{"num_hidden_layers": 12, "d_expert": 32, "d_shared_expert": 0, "routed_scale": 1.0, "init_std_router": 0.0192, "vocab_size": 32000, "norm_eps": 1e-05, "tie_word_embeddings": true, "learning_rate": 0.00252, "beta1": 0.95, "max_seq_len": 256, "train_tokens": 412800000, "max_steps": 6363}
Below are experts of layer 6 (counted from 0) of a mixture-of-experts language model. Rows are named router (the router's row for the expert), gate (a neuron's input weights, with its number), up (a neuron's input weights, with its number), down (a neuron's output weights, with its number) and show model dimensions 64-127. Each number is 500 + 50 x the weight over its row's rms, rounded and kept within 0 to 999. Numbers have three digits each.
Before each expert's rows: "comes after" lists some tokens at least twice as common just before its tokens as in all text. This comes from a sample of Wikipedia text that the model never trained on. Tokens count by the router's weight.

# expert 48
comes after: "-", ":", " United", " •", "a", "W"
router:459493376430558522497520555421586490506540427472515473567385492513507512495500599490544565499445474489615516509559445566431523412541461525506420564528475582520553542532418482543454465492464497
gate0:466521463589575593582500512499530472446513447438506509524413488470512421474509483517607480518442534515498463472456461485416526555564505455464581594488448458393577511599454463471431405476462371
up0:478521446538545535507432414538512482481511446455541447595444567472491410502557451483491493480446535519492519455501513447491539520460420523482567597444433494529490558531473474555413511578418543
down0:517521444563525499519530553498401518477471537539469494477531446467497443527514542499577463525461505408398472465478554443548468530535517480520549558537533493460425480519583542461567478529492433

# expert 31
comes after: " on", " at", " of", " in", " the", " to"
router:455453430477463503415461526467484428451556501564512422420474516437480506462522467561519414486601537595502455466512576570471495471486502353451557600605456410463504526510549428485609563499540475
gate0:508559454513582526576489489413447441565559545525510550479613516481391573497460428479567409442493491526455601497473537436487446526464469495550458468444483508549404471484479466432532564476542493
up0:511431607534374468449512433533528491494450476444493510580464374510641527579509539497489617488454471502543404497535489514542542445499509528496536516586541517486506580541520522499551385517414465
down0:551580450552421485442607454437513614490553543500497402460553525518516513421516522428517429427445579456418559540571450530509494564526518548445473461439516420594549471431578502433499491502434485

# expert 21
comes after: "\n", "-", ")", " Born", " information", " Location"
router:561446453507465525571559557438475569504517411540482449484467429472541526531425584529511486516500524517517598542540455452500519444485410523392458524545568570510497516472447571469577499527460500
gate0:464492511492469472445504545414519414411555454472514381546472513663544446450455469560513512407484556487432447570455571535545556438513475494482509471470542596470532505551460526495489541502466542
up0:569496458488505493503512442514541467529491461477579527558538519588417500522506512493540473402538485476512553490551511490548480505460479502586462523451439526471522481535498476488581536409556468
down0:413501516527528464469484494450529519519549495411507580456521400612432544527458479521433476466452555449547455553485528549585529494519544512479491464476467529510479396497444450464420441421439525

# expert 63
comes after: " in", "|", " In", "-", "In", " from"
router:483464509573456522513489541575532426496480476525553444601439493588463486599587485475516479509603383491492456459427574565488487462431461521538544483565460610501535472465448410532465385525459435
gate0:602393522501446503553587455473373493480453538513502559537536488438473523498479553589476496470567430538406453420562543508560580393485471566487508448392455496507465562530545564485561483424516539
up0:514428627388532511490441511490551420538522580589566623587553481502492473525440497401499540407489460504502520515479473513352432494426491515490494524510597451523556510468591428458514546507463519
down0:454509418518469518504486498481521464509457538485471441501436508442590503420461482576619523583561485504511489374480480482499514480521463566486496550455551479465567481509531517451606467482536551

# expert 69
comes after: "-", "\n", ":", "N", " Coordinates", "hylum"
router:554455481447536549490565565463540537449571572491553520556433526556462450436513537426517473509492435464548514527531443521446536487540497438516426490461586555475576462555415594540497472452421447
gate0:477537469439516469526496400547524486531513577487451539432551520494504488518461575585460482569499495464454530529501467530487483518460494461531432504532546530426413547597441497450431574473515544
up0:474509454469534440504462464524486486443550468517581514486528466435441373509475582519476498582563538494567569549431424541536453490513498406546499482484520516463447477573428462532429529480557599
down0:577464442452471544427526534440564569458565516561466498506504511515560500529541495538519509455569654562511417454475507528573603510473521513460527516494439496508447434498466430568564525508522559

# expert 71
comes after: " is", " was", " are", " It", " it", " were"
router:407470426440465469554549514542440497489558483593494500516492541585399599516450461490400564546410550472513403527563562436574431538567486526555556617513464481487532460521560501528525492541497570
gate0:485466525522405539473481540449483491505497452457515460570581579526435541502430528562518483428517526465553552526536519501543554444604498382519479433543540473438492476549410580588506490493481516
up0:556493528493460427497510463499496464528374507563480452496586567538498522503459437464327478530511514500555479578419476513590559441532461548469454438521521541531528505586510537484437504537503572
down0:487493392549535564518525580560438410488514508471520523518537491493442457537489500460568453428502489455429559510523489452537478521492522465517507517550476395474525503467467512598524587392498449

# expert 14
comes after: "-", ",", ":", "|", " \"", " by"
router:452589509472484493485566434509505512616446481472529488502577530534524549565447451464491434531492416478627449510484479535440504546490525531485491492482478510484557518468436488512614590441509470
gate0:473465569517474493513520513437409553464525430407423448509414495505487544526527523541513473540489551510522547452548481610580498499509511585587537535542492615436495525414444487467510441452595495
up0:503554573487467576404508542509550487510419467435529472486529507472548612512454504496480419501429600461534481435460480532483529587424382521530522509439532539433510452508524480451470540482503550
down0:484549504469521577540489592522477499534492542624534501516451550413504491522534480464490552506410532403497451471395556443435523420498512489458546467484468504544518439481534474547494495527560446

# expert 39
comes after: " \"", " that", ".", " as", " and", " he"
router:414471473386482526572544436538524546553524511508463511459517586477468444464462529425460540374484593522522456502462455514541526489466464466518548514523504482510465498565605525567477510421459596
gate0:487565509487605510567546512497460519545464561503510538546552505570546475484445438578509516425465448556500490503561496530517508513371592448551495554592468488506493514528452535536507474413461467
up0:578565521475558525557534531422477509488437501550502504539489646566496432368466467518506546503428528538534543513485529588487530585380595437506573581540514410475439462570463472516544420479515508
down0:478438557537475533524444568526582494475499468469498457417382478469516532637531512434456373525453522568524485456538466425540515517596422574468479467507404471443522569476448469489428490560511477

# expert 15
comes after: "\n", "|", " |", " 0", ";", "·"
router:465544498501539493542469483579458536459494422529499528470424584417429570509444411444572543503490445495503490448569474471422434475537394505413520474449560523421524516395451516456487541582522448
gate0:518480457487480498526485455441465498468519501517552502486465500443380545539453478447579504454555502495465432583561531518466465505481580544448498539523516579487533460536548547545507496548406415
up0:560550553474530560577565483488544528601414436508550511368484526405532508438521523464491493591495483481524546459459545536452485513500473572527531522485511445466457516536450523452509517447528560
down0:470560484479460462559571548604483478487493564444481459464402541527428539527468496459608532489555444514510466560563554427568497515506412466527548511448559393419582469485408481576506435523492514

# expert 65
comes after: " ", " a", " \"", " (", "-", " A"
router:434504553473442489512464507492538541534512508535500588518563506423466483448458524526495546469528587508497553473465452557562523465408604472497505472455492557427367405578500423483446410504520591
gate0:506508409473451541465452479501512541515630518547480522462502409546446451569520488461602547432556562529517468419493422502476477512482520530484494530416518399425574573454550418495613553555609483
up0:482474433465547520560426507584522533569538593535447518549514487458500497545516586490480548546454487507473477472402508510528395517498381564510507502434381511491508485466444458580496503451445492
down0:549448472544563542587546484549568473583528514517463419407453439520611439525588498488423436455481578461493494535406458462445521503587441376536474489464478562431451463467488509523517604518576494

# expert 7
comes after: " |", "|", ";", ":", " 3", " 5"
router:500600516478496592440433490462493422452448447497484502509487531490442437467488525462429494517553454467528547435552588545449477547569453456426553475578432551462528468520448505464414480468571504
gate0:534558500473469528521518536501501538543423545491460538493507506433503509467424536555451485491564523445496543516468475474619460578601511601500532510511551503551579503509522452616512498511484483
up0:423531483500529444544478424433500422424582468525431504506529504607551457498527487440560560540387441468481441567515496474443589527434455470409520556492447450626493497525473504398538500471493532
down0:547477533468530522437490583542506578547519533464443489396410469506558536531500551576441458501545530607568538461424505501530530467478474573589483505473567460349564607444456454463422475542406531

# expert 11
comes after: " in", " the", " In", "In", "|", " January"
router:600493444563411474517520508540549427490509448509528495520531471536485457469482496424498462571418425470467548509446580608486528507490543535525513481509421533552516478513485463512404521544443541
gate0:428425544458554490429477556470504417497607466531489537463511465521476522444490471534541471567548522481529560578531505546463378483498617463575450489516588503461667507527489483450511495552583500
up0:448542444553414555376487429526462418485488559504572500498654541452518566515570515510530483528552494498504508479481567466513453531490493423389545513573522464514552401457437496495579439420515472
down0:535500531533446452431390464571503485498498518474477420494562543442571559437486510493509585509525450526445522565518527460500508480451473492516581415526523538521407554556469468509433446617468517

# expert 8
comes after: " ", " |", ")", " 0", " —", " 1"
router:473648478532544541432527512485487485590450541439568534480442486497540460552551477503525539536445455477460493459535504566392546443547504475430516525450511449440549501559430529475437549553506497
gate0:492490488523493469540510495486508474435548525485402561542448590427492470480518572553447496481446545581535522472637464397534448615534551443482497430525450472515551498486499446474413540481405522
up0:527475506493421541543449459497493538507527537496527552524454605519519486519506527578480533538453650534536489423548538459479494679526491467492527517538460525550514465442499507455489544495490565
down0:477518503579454468555430586457476486521489430493490461461462484490475387508470548437476478576547438517517557497500431430509532514445432478505455456501543512543503518507472514544518523501471487

# expert 6
comes after: " a", " for", " in", " of", " with", " as"
router:512459470440544466496496498493461521483495597403500463518572479526527546441479476488459491533483550504478559549542575501508502478594521527446532533562489445474460488492533458516457534494503546
gate0:479432482555534547445442528552507580530477541593542543444508455533494414518533427613568385500479490423469473442468499527587500510481535489517505485508496489477596414399506472543502486634464534
up0:523483459477471406539594532562423494428556470542445391441459459461499581502474584488466591482575439439547342593596477519499416482483507523532524530508377460518493442586447466555484513511536423
down0:559504434509387463477407467500501494539463485502499503519556544539503498481552510552461476535459533576467490471454455526443543461470472559527496483579499636556518514641390532527538467509544523

# expert 59
comes after: " the", " of", " The", " and", " \"", "The"
router:484443418511489456427543496427570421604475484479466467432453472474573524466480519568520557524557530539582460552401456455533473558386479455528465455472458517544466504487485476443600506435567469
gate0:548447471506523466466502509424433516440502527526527525548401429573509531497529493516495540473455496539626451550590568542526521403576489477542526475442444590488512535548470452453562510461442555
up0:523434528566519516511466455416544570506502486577560547526469416497531552472584492483516513438500469512513433532505562523557483308555520435498526542447424569455494528516530484455481495527514614
down0:534577528484512523500570643495392531439531612501490445501513498520585615450601525472580443518464544503450474451541462471596458483491478460521502536524510428480515585517437485519466502495472587

# expert 51
comes after: " ", " 0", ")", " —", " 1", " 2"
router:448593634459567449438428461545485500531455474503520531505473441548471503520528489434550486440452447495483533461449535571418480466501519424482534487509574408451514498549466423424462555478535536
gate0:493437577477449558403523548421456378484538513471514501433426469493503408521441487475602380535560622555504499412475499425455443599467459518588509448525583513538607501558475472551590508505502477
up0:546528559460469502514471419447478587580514555470450507503498488385477466454472543424494494471519346413502520496514451449534486419487456581518491520557493581504451564581531512496487485465474439
down0:498458528475586441518453431586558531468394491555476523545456484465539489549482536569479452532472467515462505489474545485467423447467522581535502533480482429519573437508444519533483475545444480

# expert 4
comes after: ",", " New", " in", " of", " North", " at"
router:493496419533530477467530513448518459545499526532530473505471528541465523591500494518513550531539518494491423507460461574418473471547510518471528477504452503550498575513412457477547530560512467
gate0:534515492447470506517547532512496438508543498419439508455425506503372537469477467558492477415427550547508501456422479594530545421497446478558452443535520512549523420523545510534407564563504535
up0:452460539522522439522456386482528562520516493442485530552457503481479401534558498543585525470433470538483515497567480490579601460402550484501491523476518478471457444414463507499563498462552446
down0:507455541505477522519417500526476522585545444532478466493544583592548483600565493432418409475465478529547560497488453534469493546486527519550482495535441544536497560510526478544459507559541623

# expert 60
comes after: " |", ";", ")", " —", " 2", " 1"
router:447548478449549462495432496434439373477407471447540538552460490456424610555469504516511464474485401470542476510573560634498486486583421448527433535519570486423583571441412478459484498449547503
gate0:465536438489473450424447571504454438469453496571520563547493441454566656491456546537483594485462521470490439606501587523524551578435466436482629516483425464532547517431428526458514432539467494
up0:479518474531614465465461512503446419496539563489489543573427463484436522425506531544447512424439550452585454504448522498517499628421534515490584473500532495493558493479508379494540451628476523
down0:560387426664461489487541407476423524542476547497552486518497493537528527454583480476514522498547482438565500438483555579489441422519574492584517546472550539530627452498571519474512448477537458

# expert 10
comes after: " |", " ", "|", " %", " Votes", " Candidate"
router:487436476415493549471513476452555468567428438499476534523539470465524468542466500527524484416406455458500475488503535395461498448491523534512507574588595427418501480468506473439556517409543522
gate0:552447457476401535475510526534504523540500508479593493591527412516496530437560449589459438529506525480471494459487599495487568539561484430613522610545573479550521497526561604478545609454483537
up0:498494484530435519497533589552524473524468539473560544472432422558538592468624458539414406598491475454463440455499532490519548548570511440606574537529542507487549497635511560465547524488425551
down0:477507542418562561478505523397584545389517447438414592512478474449443492492506491512527491607537540533506546545442423538501526526482488476425382501506546483536452542502478416486487559530482513

# expert 54
comes after: " of", ".", "'", " in", ",", " for"
router:502443446423398560522526499497461463422578430420411462513632450527527439489402485402440439479414554553478512541507547497543439500478501471489496490550469413503510538469600455570545588484510581
gate0:518452430578486498512493483523521481528526447502516451508612500477395509494481455500489501569568463554466565485545506535552459473592520479567530555514512545484390529511488454433494490349446635
up0:552409503486479487535518428413511557525543452473465477568590511374462552453440537484477402452505475479510548461493478542562493527486494533481526437367508478486461374481460471481497570489498555
down0:479475532521529547484467457617574485509470499633510650488473496600513422447497415482467600528529480462480419490493499518488505533510548487522488513559476540427526552607589478521506427531532473

# expert 30
comes after: " ", "-", " (", " \"", "/", " K"
router:511520568416526490497435533468543581479473520545473576442563487391474558500471491446405497478537488480454527502415445618480527404537539481543546485474554562507488450606529541574395446486499576
gate0:446561520505482441495528580422481567522603464489400516471503522443585509525451446603490504408634457488459446580496479562527502500387524494435536481404560534508496467529527530534496478528523498
up0:558500481535492573477549466483460435503436571461511486509547515490522425404609384468593467457519535467425424454527501471419494517546567496527534390627540404445531574422536491409573545472486526
down0:462501507563393444550436620448490466528463524519521480519502494447538484447448418618523552505456527503432497437435436559501492555351513408396435532519536517561446497540501498558495386550433528